Experts of a small language model.
Size: 14 layers, width 224, vocabulary 16384, 50.9M parameters.
Training: a variant of SOAP for the experts, 294M tokens, 8967 steps.
Below are experts of layer 6 (counted from 0) of a mixture-of-experts language model. Rows are named router (the router's row for the expert), down (a neuron's output weights, with its number) and show model dimensions 0-223. Each number is 500 + 50 x the weight over its row's rms, rounded and kept within 0 to 999. Numbers have three digits each.
After each expert's rows: a language model's description of what the expert responds to. This comes from a sample of Wikipedia text that the model never trained on.

# expert 4
router:567509522420561544534581495544507573539546528456522360539504398456464598502469580556494428489494567492533464478456546464477468487558517493477460584430532501477492561514518548458509488454601496565409484478543505402410485562490502486463504526472518553524469610501511503512558444484573485494491504471483523452579533419530429495459475465530583392504499578482520464445400500487576475482459558429463503449575454534456540589597509500503514613574416529538552439538565509596543455584504506492488513424511505422453512431550495510527485538555541490458514491470515563551550471587413490552446362427520445598464547505535477468484564482516511585539424529549494463531489627534477587487486
down0:475530534529511484591494544490491506604407487612579467610502494537574518498483554481515487487545494504529458505445481488492515537526596530528568521441475547482531469452442422493336541639573521472530477470505499547558499489490473496621542543315457484544491483460475574523616551542445421519529371555433476547503510458479558539499506508490540541498472476601480509641456494482588462480378548540528419504451426484496543474511556473437506512473488441582508502473480531483476486466489454459501507451540477499439498523429606501508478417538530446510476380482547512493557431416435494495508570538471488522490539486507474442465430453520520406424437476462483477524534456561509436524541
Mid-word name fragments. Word pieces inside rare names and foreign or technical words, such as Bolog-n-a, Doppl-er, Burg-en, Alb-u-querque.

# expert 2
router:556391521505573527507435491577511512563562567565551506493558458509452456597441540540559477463473400436497527499513492472442542476447536410468584518416490469514564533489522454408481479440471452519486473549556526464512475437480499489504542449457556457486506584482556470490533535597540462589503500529464427535576525555426451482586523520489567482522500514559503451550498502504468474413537528506468538448603433512558478559567462490535549494465632499578455447427511515576452454569482426569589518445550613541564441563409391421452483505486554453479498538553557548425429483432504575484453494536505448463457490580486466446604557469465516458554620541512613531509522515485543506552547
down0:514486580534522479473490512515496487501513476525374516506448419431481481513599485452507495512424468551451569533495537536577536409472506499395422524530496473443516527509531408499468488579373451584499502557485547507513461501451462420403394520546502463502520550510567430491498598564437491564474432526494455571496529449525559489522552489514500467493432490443464449457491454470538548506488495559448562487427408472484542408460463539551484531482545384550444438523513479602405518566524451520474524453622504431498561530515529576501532526441476495456429498597541466516556547443435500579373482505428478536470440476492487442505520444445591473463412481635505520500574396490536428481441
Copulas and linking words. Auxiliaries and function words after a sentence subject, such as was, is, are, has, as, with, when, where.

# expert 9
router:572487518493555530512493530589515489533466448502569404533415503547508572564517475470471484556531525532570591484442434466461552516513557490489436482400464495441538492511619467508495509409509512531561554498490497443567529470564521514500527542508557427405513541474570391494456488401593566436503438530526434432527457470442447544487449537574467540484499518444429466587550470515559511468486538554489556500455483437443448539567444541522565528513527576494397467548479548550435487591477435484568413512479527534562533462537586557482433515611493540417403472493553505508389523491463509543501489491559553616511535542461412508481633449412506442465497524501602431546528548488538513420470
down4:517544396512482459545472458520549450577447468472401490556501489452492473539420416515397500556531510517459590438590483499511511510557534435537532436484530484666574477513477519479483493482466500576448392504546505490466528435412457482555452454526448451399482500548464493415527556456542545484496490500569431482459473537501522466476476472556539545480472562525476490546562492542507488446490582523523459573493548502522455495473452568521462508603483569549457487447646511422414554572501557427487564459490524482422588568469522501454472510552481450436556562477482495537495505535476523500397565504534546413517384517467489502490456533550495526394550590636550481475436471433383507594512
Quantifiers and adverbs. Determiners, quantifiers and focusing adverbs before a noun or phrase, such as only, also, all, more, both, such, relatively.

# expert 13
router:534534563511526486453497498466402569486477481418598468424503451507622552550564531519457498521484521459542501489562465490432491433480525549444443532556389482516556466528503518578506532411520487569412591452430565451537440408466428507490515553461580644466479633529526564567460476499470567495519477454568416536480512572479474456547469529441528575545475504497573474528396504527455441467459517482442541483486344560429460504559539422471518516582431516466506444558424506547460480577546499580491517458494407400522537591534461476566520445425425536559608466513421481457575492530441533467520512436554528541519559517508521476518527534479502481494455525443472483531545474470493552520536
down0:434544555542524499507493600506523512447531477487506429545425484358501510464524491627432391567531512512463489527560503477477507549603477426505489519490464510455449459587529449512436507469482477431438566488472479454432418428566530495482489471519444420522504554451486496409509514491482551506357505442471501455530475555571453585504421570561519540385517494451530554468475565503448384580456566534498459466509538514403459537579409542574573545560511424500537471542546547526510489534506444551501531464545547550654511486501461465500481483452431517478529461524505409522475469551530556431495498580580521494414463509502461461475523505389501572466476549483500450475515449440435370443503
Capital-initial word pieces. Single capitals and the next piece of a name or heading, such as W, T, Qu, R-eg, R-al-ph, often in sports articles.

# expert 0
router:571508571553512547422547563545559511484415505469528547525441542530500473529474592452445490489455528561536478484492506553483429496581490519483538467477494490479427544446542426421449556542521497492512532452542462476558524494407487529443489642539572457513568417551557564468443514545579557542526455471531493414520575456540420568605586501523535422520512544419515489567485423474436501472480495531447490472573450537386496496483469423492498554573479516474498584533358525569468519440445494536465528565433420467515553553540577491371451617504446486498533563455540477486527587400541576485471411492519439538499514453470544500513515400460530432515527541531437465470575512539532547530589
down0:465528466534464480476517529491520468529491481422567452462537440488495474451582509462520526629498404513427369496570552427465495483512501564527449540512477412518354550452526427538464555491427408519457556503481560540552523552617486512529526527568448480577494521528451597510519498513572628586509449448630440555584639491435545512493500487450483528517525531518485521493492528467641519513439522473582519515484600434445507473467474532465479551526486568575438557472434576463482474505462519479396444511485539531431470497459565491502532546491464435548469541520453529544433483607535454534476536437480496499498553544408475513500477550585469533654528515489473506469485500498473533439527
Verb endings and for. Verb suffixes like -ing, -ed, -ated and past verbs (found, served, worked), plus the preposition for in prose.

# expert 11
router:549495528530557600480490485547467533415506522467435497508496446394458550590538479459486425471511551512552582493553438468473470528477477558489491497498470559503509498471427550510487475411432505451446493426552518340438407513526517526503484531528559499521438470556540454517492534518544513554558419510523504570494534519485550427410559554492469554521387455432573491466494542566527507485456526444455570542485391522440481458539329534516559483546479531441471451493483550567375486504437568558522566476521449453459517483477510483547580487433437494515515366581521556496476534442537469566464399390654535494507520453485483485488590444489524472573471570517512477553576532498515448441479
down3:384523465593486493429542479564529541452418431560506461478460502466462604483497555538510490554522462551519489447442471491423458487445526488571455526493487440517622508527532465515415595513444450463543546518582458559444498458543511523493522464355465483481455437456492476501560509415541488463463389466493458595579542477553474479532497454512458534554510489506425483462495362526450477576456535480563567446489532534512489515557504566488497413515540484460435558443466430526355442407524510506506463466535499534403548416506475542546503528434471506454440537591411514507460514551516473485489491462580494473452483578404494393484576470490620512487469426510541604515424541445465520459562
Articles and name fragments. Articles and numbers like the, a, one, per, single in sports-season text, plus short pieces inside surnames like Sm-o-ontz, Th-o-eren.

# expert 6
router:569529487480506489445575512453371617512580495434458506436460426464522511424495554496508517523546541531542552449553495473475529422584524461466497484554476540500400541538489466488498496418490470519521442527525459452494549379484502503573561457560591469550445514602572572533449536478555570513530481390588495522548395502471431493567598492491518561556478567417443458567437461457503581494489567526470520555560591478508460600461463422483559468507449518525471457465479559541495421493598432487560517428554513516486530458414557510496451518421427466578484478476469577464518534441480594497475480411586515579461507452456554488465575463490491452492555499565453496586541484445409535463497
down0:530565570465487488402586501422477574607515560519598528457500424516515571571544529512501548497521555517444549509540405416481471539530496504471595515488493405623463463511517567509445484474527437429533525489464491510494497450454472475497559400527478552539481522430467550530490540429534421538563516502428535564515456585468562605468505624560539508519395505521503513438453454482503485505442453451471587595440538438404551522549520478469572484511529589527491516477414505446492476520419462513474470455420532550523548449588468574556554528502460436539493460504610453527581457400502541452417565475480451464482474546490567462504532510525496476570374445549394519545473498547463475537508
Title and name starts. Capitalized first words of titles, places and names, such as New in "Love Is the New Black", de, Creek, and (18 years.

# expert 8
router:538537549475476462460559557506458527347546550516476550513466445462404488466423492560451475546518475484495552525390524453516457497469524487440474477409582525477503465478531501469502466539454425532468464419596471503500508510468469617473412536505534455568470541496486609477487533527535464534644482540587451538492503441400480498496508489586549462478489535404536446530508446566527475527496508446459487568604456490437507557498440512467535537573399595477464428535568573499419435599531517485539494495506479512485509488472432444494424407465480587558519561495570469597551584496528515574449452428524491524459518458515485518470500389495573509664525503560434554504456534445441539460521
down0:556522515610492470517553547490461500542568482448526506473466514492453496510499481536529491528536537448517589483489459517537557477469499495502420508452496423440611497464485408456558473477498509597589445521549639557467550453503482484444511522562535500592500418514488486481424517483507550489408469457425579554540457573500420499495514569476523605543476558470483411488453523514492529514418433448544441556419506435440529464508532433401497494528490513446532534349463496468495428486473540576483461533509657462486417453460523519482542514563535456423467466522550425493497542562516419583526469624469391458519531500475449533582468525484490640472440501520552554427407514518552495554555
Vowel-final name endings. Final pieces of Indian, Arabic, Japanese or Latin names, such as Daksh-ina, Uraw-a, Diadel-ia, Sansed-oni.

# expert 15
router:595498648508510491455515504561498552484580489431445476434519479558392502548447448422472485475493523468486412548508523472577365508534472532489453435462520534509517495456476513516535511529523436616421476371506454507558347480495499477577510540589538478540486433428507483485460468549469451602526496558552491544571546465543500598552545464526520608637467473478463525509480433417467539517511476458409491483551448455506495580475389417558555569423609549590492561563521490554453423545526523465542541449489533548472514536449471547476543505550468450498497556490465444578522487482466448497519418506493403587492536463478513530468565519553540484529518529493471511588459467530444499516500
down0:504467486498514414518555470457593516553517443540525532430499539554504384564616540493488443538395511536556399513413571545494460491482468480464511447469510431537446533538437534497574541508476483539445512527484423507450496502497515451498466647504317459443561401444563569479441576519416479580469449464491507535565553529503480452453480461581532530517491477535563457519499418584494538497553490554474576541558493443457508553533591566494430467478535457462528505501530521513427551606449545586473535498560463406448562467431501525402510582514463522516518534533558521596416538548540529456515503474437520492502594529521509549511435515512442542473491551472464466494580497463428533595420
Conjunctions and field colons. The words and and or, dashes, ampersands, and colons after infobox field labels such as Born:, Founded:, Conflicts:, Draw:.

# expert 7
router:524456524486451558501556534561576529584537545525560481566458543542464504499528517489519545491551550524577571472473551545535407545500480521453551472506497551411458455574405462509545488512469470577463530428501570537499488495610515618537518515512516547493524553532545582562439532439465512486476525477516499496570459503539403439604542521477457510444530557562517506511467612443468450444463572423441522511495511557494479629565553508488503532486557498493530471524392583550509488539492470445587506468421510511514590513471572541497449586597633430494438627471521487495552561454454635589480508455440402477492572459554456447522477444483495538491508498520511459478591533594455480475594
down0:423618486517561460497463417531452533388568501502451498475540485527486449514521468455463454502545412563425389501462556493462496535427566446497377483490442492519484426507466536620520504470499543555476565507488404570486498493504567562475512510477494544428559505518525488478478334495456520437499475521527501582480455440572420533497537499619512495461545362535476579497533475487512525511464480490506461526514609396478505496601454409481579440493550465479570486507457558509503497503479517444580443523525558494510498497530399522465526496453475494455514541506436440448447473444538457368468455493552550499482580540563476528488461499485472483606499523446548505530364480530549442635533
Word-middle stems, titles. Middle or ending pieces of longer Latinate words, such as -ar-, -ult-, -ary, -ion, plus office titles like President, Director, Ministry.

# expert 12
router:558460542493524609482538481381487535478509525404562492578544546585533513475496525567498466487449580569559549458530485603403388461510497437510363486524491443448466489486509489501501528476451460646517524438564493509480489425482506594556501531536467495593439594557500598412465487437460499502488495500485468481535522528515443511516565500537473496493463502404459497432465527534459514533506456565404582459594542548425462485433481506480484559477465490479473551559462463572452466576546441553539499497495462504435559496505481493512558438477543432513498463497417513484535485504467477500450490430491413535487527446481438413490590403519450620648493557475512416592528504489484536410416
down0:488479472497509476434441460476464505589421554582629473475591503538474589580482543532596492442451496517539426555554475445493487577427464502490513462342526551570406533470517476444442495470499539497552497518433501464564532549419472492436504410630478434527482420437583393454674577548438514502503478515550515452528539516394504507547585481469488480476536448538435509459525502461418518544451454546495445477478494496536437604513594470556437462500604553531478464529496453569434451497488523487453546523527578477564447519518569515558534483504490559491557513473502555422374481531593501521533504475487526590502517452478500485446518501431468435452459497435510476543512526510492504481497
Line breaks and headers. Line breaks ending table rows, infobox lines or paragraphs, plus section heading markers like === and ====.

# expert 5
router:537503520443516487415456414573526585479550534400558480428471498518436527499482573519464567560500555540537486469504423447512544356458600432455426421462521534391467509460509413492513461514480469524495483530487534516543494471542533558497504628540528534544419428471519503537496439532532476488469458512558460451528554416495420470499593532568567543459487543452510435535497418524450572478529505468495515551535442491475496502606509414543468540518434513492430477497466564607388387550554543495462482499482549511440518484450542449481523453502495573558473548604440517482494418467425458495489477489580456564476527489484438439503642388459589519490525511556462540523501505452380414520487
down0:521571461456485607541463499436512506446490484482499560551574489452512424424591547462502513523462553534479468595537547589460492472538571482474491593499527510509513454514426496538441562567583475576521532492414456494486540461493445567497469462572458450505585442561476529446381613499518449485479495365552547494482539486447521497466513600508558531508578484495601492505463487483547475528533526438396472456461518445467549590512419527492505506494457446612504541469431505498500499530550498475482555541515564489471469429385510491472421500605470540383508461517545445475559522582584401518492501421562499482536535484431406518473531468470440498460540443564589537493505340437513453463519
Table cell separators. Pipe characters that separate cells in wiki tables of sports, elections and charts, plus semicolons and quotes inside table rows.

# expert 14
router:500538492400516536381543465498479509512448511422566439538536482499468438500392583466397570499470584515552469477493492541502465385502553553519453517445506494454514527589569491548498535430511484571475531518486548465488543386459422577518562490479575562608486465484558568579521561488489501508466474404517450493616484500415498454537525497585457443545473518436468404495526517471451523429537516487476430487612512499519438543577453469533574526509491622471470420535523507544507453500595491469519526435441508574480518463419431482448383539443483575498464526471444422503493491517483501584466452480515516602459518391507575536389613449479512446560521504491464453547526511533465454503468
down3:492452510488493552432466461604515544557480550518505513568555493547434504501466563494452384493573538488476617520498620432468534394509549510494554430513396552492404435504492449458453566499477476408416489432548469571409513496666487432539477532485506513394517470501486542480443477448585472465487527386499538514551573445444518498561482496596551516491540520470520489570347508558566511541549531544460382472491501527554520577440532471463498590550481470521423496477436534382506427524470473537567482527519481502507426478541512492458486514514505545527402504473527524585505527491550576456460570519540465489437458515537491493470447575452429570507528491500529510506431460477449463602530
Table cells and determiners. First tokens of table cells in election and ranking tables, such as Total formal votes, Conservative, row numbers, and the, 's.

# expert 3
router:440399545482600493469586512544441530540465463436543557607496386435471467570503596562530506460545462545563537542531592462424493483490545452505529415504414474462521536503438406593588486461439520511444397481482446446484514569479392581419521508525517555598589493531531565516504518509529555466561505512529429428514492476552617507459568510530577545551393541523494502486548481583571491492456531504475533510523487489485599525522481506534522520434482516462452503454522501572502430583519470463542437406575534558553447523580508516467538559544577470421488479536473475559538512407470582435515432416524494574527498498510495493556473457397544542525533470531501514540549469435502587431522
down0:570444463566489518531496485476449537538565617453495473553479645473579503519406498402402501469411550542540477437565415540467576420432465499576534471540479569608553558495541431512534476451514493475607529515575454531538511484451540496541540494466484467455454539540518470542559446503502539537455617548534527414512508436589442628507504464481498381446594469445497416515484437548520420545528489519465449442461508563474440545502483455473508550433607495513504454426498475392495489491484549516554502488493519493510488527470500490478481483509402510557542537530569543460492543561516504519505460518450589449474510487552511641506452483549528429494509435541534493468632470584523418546477
Plural noun endings. Plural and abstract noun suffixes and collective nouns after determiners, such as -s, -ers, -ations, -ology, people, team, company.